{"d_model": 128, "n_experts": 40, "d_shared_expert": 0, "router_score": "sigmoid", "routed_scale": 1.5, "balance_loss": 0.00517, "balance_bias": false, "lr_router": 0.00123, "optimizer": "adamw", "lr": 0.00344, "beta2": 0.99, "batch_tokens": [32768, 65536, 131072, 262144], "train_tokens": 294500000, "steps": 2990}
Below are experts of layer 3 (counted from 0) of a mixture-of-experts language model. Rows are named router (the router's row for the expert) and show model dimensions 0-127. Each number is 200 + 20 x the weight over its row's rms, rounded and kept within 0 to 999.
After each expert's rows: "comes before" lists some tokens at least twice as common just after its tokens as in all text; "gets" lists some tokens that make up at least twice as much of what it gets as of all text. This comes from a sample of Wikipedia text that the model never trained on. Tokens count by the router's weight.

# expert 37
router,214,209,196,174,225,235,194,170,205,183,233,182,191,185,230,213,191,207,243,192,240,227,227,180,195,226,187,232,189,123,197,222,221,180,225,172,202,166,204,178,197,189,180,179,213,225,184,236,229,190,185,190,186,198,189,206,211,195,211,204,193,210,184,192,194,207,204,198,189,216,208,246,203,217,214,184,210,194,225,205,180,202,230,214,215,204,188,166,191,222,174,205,211,186,216,194,175,157,198,185,202,202,187,230,181,210,226,210,222,184,204,220,190,203,205,201,176,225,231,181,211,204,192,158,191,195,190,227
comes before: " by", " to", " of", " in", " with", " and"
gets: "ed", "ation", "s", "ated", "ment", "ce"

# expert 15
router,195,193,188,177,214,268,205,205,203,176,207,182,249,182,244,161,184,233,227,180,154,203,269,219,206,236,223,188,193,147,181,211,197,212,189,218,176,220,211,205,187,199,208,217,235,192,202,200,213,203,195,204,165,214,221,166,215,214,205,202,181,209,203,214,205,198,202,205,210,194,192,226,186,203,202,202,203,199,232,190,190,198,183,192,220,187,191,224,231,214,190,214,201,198,201,200,200,187,182,172,175,227,208,237,182,180,197,206,205,168,205,229,197,189,195,220,203,179,214,225,196,203,181,209,220,189,223,208
comes before: "\n", " ", " Candidate", " 0", "ing", "les"
gets: " |", " the", "ous", "end", "===", "id"

# expert 34
router,195,224,194,187,211,240,239,208,225,188,217,200,232,187,198,209,189,194,238,214,187,235,251,191,181,244,208,211,178,128,183,185,241,171,231,209,201,151,176,192,230,198,207,211,210,184,201,194,212,198,176,175,186,191,197,163,210,183,205,212,176,220,193,232,200,172,194,201,211,226,184,202,196,192,202,194,183,222,245,186,188,204,235,217,213,178,186,204,203,206,220,210,215,186,234,204,198,210,217,186,206,210,203,256,180,197,210,203,196,191,203,190,189,203,182,192,213,210,211,191,216,227,203,199,188,195,209,206
comes before: " |", "–19", "1", "),", "7", "4"
gets: "8", "6", "9", "7", "4", "3"

# expert 31
router,180,209,222,173,183,218,219,203,227,202,240,214,243,226,202,225,184,214,215,173,205,219,250,205,212,247,206,212,171,135,213,243,214,167,215,237,205,209,182,182,209,195,184,206,218,200,210,207,229,190,184,199,207,198,183,170,218,209,203,187,192,248,194,207,182,190,201,205,202,207,195,223,204,207,191,188,173,192,238,161,169,210,231,211,213,203,177,183,205,218,183,197,198,189,178,179,184,181,206,184,182,233,202,216,205,199,205,218,252,178,214,195,187,183,187,219,214,194,217,200,209,198,220,205,212,205,207,181
comes before: " |", "′", "4", ";", "7", "6"
gets: "1", "2", "7", "3", "4", "5"

# expert 1
router,211,224,189,214,211,238,225,216,211,209,218,220,211,172,232,164,175,242,226,230,205,238,247,159,228,216,189,206,193,124,185,187,218,162,214,207,196,211,207,192,220,207,204,208,209,202,206,203,225,197,199,217,198,194,198,165,198,220,212,223,183,217,196,181,195,176,210,200,197,186,185,204,187,206,213,177,198,212,251,194,174,190,211,183,221,202,199,174,206,232,202,213,203,212,188,201,196,183,205,193,194,213,219,203,185,212,236,210,241,206,201,216,204,197,230,220,232,209,223,197,184,173,218,203,208,206,170,232
comes before: "\n", " The", " He", " In", " It", " This"
gets: ".", "i", "a", "at", "s.", "id"

# expert 11
router,160,199,171,197,186,240,223,192,218,191,253,174,235,187,204,197,151,217,218,227,224,251,249,181,228,248,220,198,201,155,190,183,210,197,176,223,171,201,186,164,180,210,209,193,219,204,192,190,224,193,207,166,207,194,183,171,185,199,205,209,186,218,194,211,209,194,191,209,211,202,186,220,199,181,194,184,209,183,265,192,222,191,207,196,196,201,197,179,200,222,184,206,185,193,214,236,205,198,204,222,193,213,187,217,183,207,230,194,191,173,194,225,195,190,221,192,200,195,195,197,220,188,210,178,195,199,226,216
comes before: " |", "ick", "ur", "ang", "ig", "ir"
gets: " ", " p", " m", " t", "p", " c"

# expert 22
router,189,202,221,171,201,234,200,209,193,173,211,174,220,197,204,174,168,238,236,207,197,227,271,196,206,223,211,222,196,126,190,176,204,197,206,179,179,182,230,190,188,207,191,196,229,174,212,215,209,209,213,178,154,208,210,177,190,204,192,223,181,234,165,197,207,197,199,166,209,195,235,219,223,199,198,208,226,197,206,185,174,192,252,214,211,193,190,196,199,223,207,209,179,205,175,234,202,210,201,206,184,208,185,179,205,214,225,207,193,190,229,211,192,200,187,191,198,214,205,181,233,197,202,191,197,219,188,191
comes before: " and", " which", " but", " the", " he", " who"
gets: ",", "s,", "e,", "a,", "es,", "),"

# expert 3
router,193,201,209,178,188,230,203,182,207,214,247,179,260,203,236,174,219,209,231,197,208,211,249,178,194,213,253,201,193,157,184,229,167,196,217,205,171,203,208,195,184,200,202,202,203,208,208,216,191,187,209,221,217,168,203,178,194,218,180,205,197,202,209,188,194,181,210,174,222,178,217,234,196,214,205,181,193,195,254,178,190,199,229,215,215,176,198,147,197,246,197,194,194,207,170,195,201,195,208,188,196,225,205,221,222,203,238,179,206,175,227,188,213,190,203,197,169,212,189,197,194,208,173,196,197,195,200,217
comes before: "\n", " The", " In", " He", " It", " This"
gets: ".", "==", " ==", "s.", "===", " all"

# expert 10
router,163,214,208,202,228,224,185,194,216,215,232,193,216,192,210,222,158,204,243,204,193,222,244,221,226,248,201,217,186,143,220,208,211,210,230,219,192,214,171,186,149,194,209,203,231,205,206,223,188,200,174,185,202,215,209,168,225,197,188,191,215,213,193,176,189,181,220,196,212,196,182,204,206,212,199,189,193,192,236,184,166,210,206,223,183,209,227,163,219,247,196,202,220,188,172,198,218,198,168,179,219,217,206,228,188,191,225,203,194,169,226,198,184,222,210,218,201,196,175,201,208,189,188,196,185,216,212,199
comes before: " |", "0", "5", ")", "7", "8"
gets: "et", "le", ".5", ".3", ".4", ".1"

# expert 19
router,177,223,208,194,202,235,227,174,151,208,229,176,241,203,230,213,201,218,218,193,207,201,239,191,211,190,207,188,198,147,216,192,194,193,215,188,200,185,203,194,172,230,195,221,227,224,194,199,207,178,170,206,185,178,188,160,190,187,189,221,195,205,170,181,185,204,189,209,217,200,212,238,200,194,212,189,177,204,241,198,191,207,241,214,190,197,211,164,183,219,212,211,200,189,213,197,182,169,205,208,206,202,230,189,181,215,263,230,210,190,219,216,183,178,173,216,190,204,210,223,224,178,206,199,205,169,177,236
comes before: "\n", " ", " —", " 0", " was", " is"
gets: " |", " to", " I", "I", " they", "é"

# expert 36
router,161,193,248,204,215,217,223,197,223,202,232,184,261,174,203,173,186,225,256,186,209,238,245,208,199,205,233,200,178,144,193,187,207,183,210,205,185,180,204,205,195,197,217,212,202,217,203,206,211,165,195,209,214,171,196,198,183,222,220,232,190,197,193,184,202,244,206,180,198,178,209,241,214,187,244,196,205,214,244,180,194,201,221,223,191,208,203,190,201,240,188,208,208,203,208,202,198,189,192,198,179,227,211,200,186,198,210,199,208,175,208,196,191,219,206,217,225,233,188,180,202,202,197,199,189,192,214,229
comes before: " |", "\n", " is", ")", " =", " The"
gets: ")", "\"", ").", "),", "\".", "o"

# expert 29
router,180,211,204,213,228,233,206,217,177,189,216,181,250,177,228,196,211,189,241,175,193,225,251,202,209,217,221,222,195,146,177,162,233,217,196,218,164,165,180,189,197,221,189,194,236,203,195,216,179,170,212,192,182,163,204,166,198,184,210,224,203,205,188,212,206,204,195,193,198,191,203,254,197,189,209,206,187,173,251,182,217,195,218,218,213,180,210,208,193,211,205,205,184,217,223,189,182,187,194,209,194,185,195,190,219,217,202,208,216,188,219,204,191,181,173,185,185,192,208,198,219,214,183,201,173,229,212,238
comes before: " |", ",", "s", "er", " was", " he"
gets: " ", " she", " York", " it", " when", " Kingdom"

# expert 6
router,184,207,217,170,195,217,198,195,196,211,233,192,233,213,231,220,206,192,215,198,193,229,257,203,214,237,205,208,196,149,173,187,188,160,206,194,187,205,204,239,200,206,235,213,204,191,194,230,215,228,176,192,168,195,194,183,195,194,192,193,181,173,208,195,206,200,229,177,200,191,200,250,211,214,199,215,200,216,260,186,190,195,225,216,202,193,211,224,187,227,184,200,194,181,192,198,225,216,185,175,204,218,211,223,194,205,240,213,213,168,216,210,200,227,200,195,213,232,191,175,253,189,191,175,199,172,213,213
comes before: " |", "|", ")", "inals", "ration", "f"
gets: " ", "ig", " in", "f", " and", " He"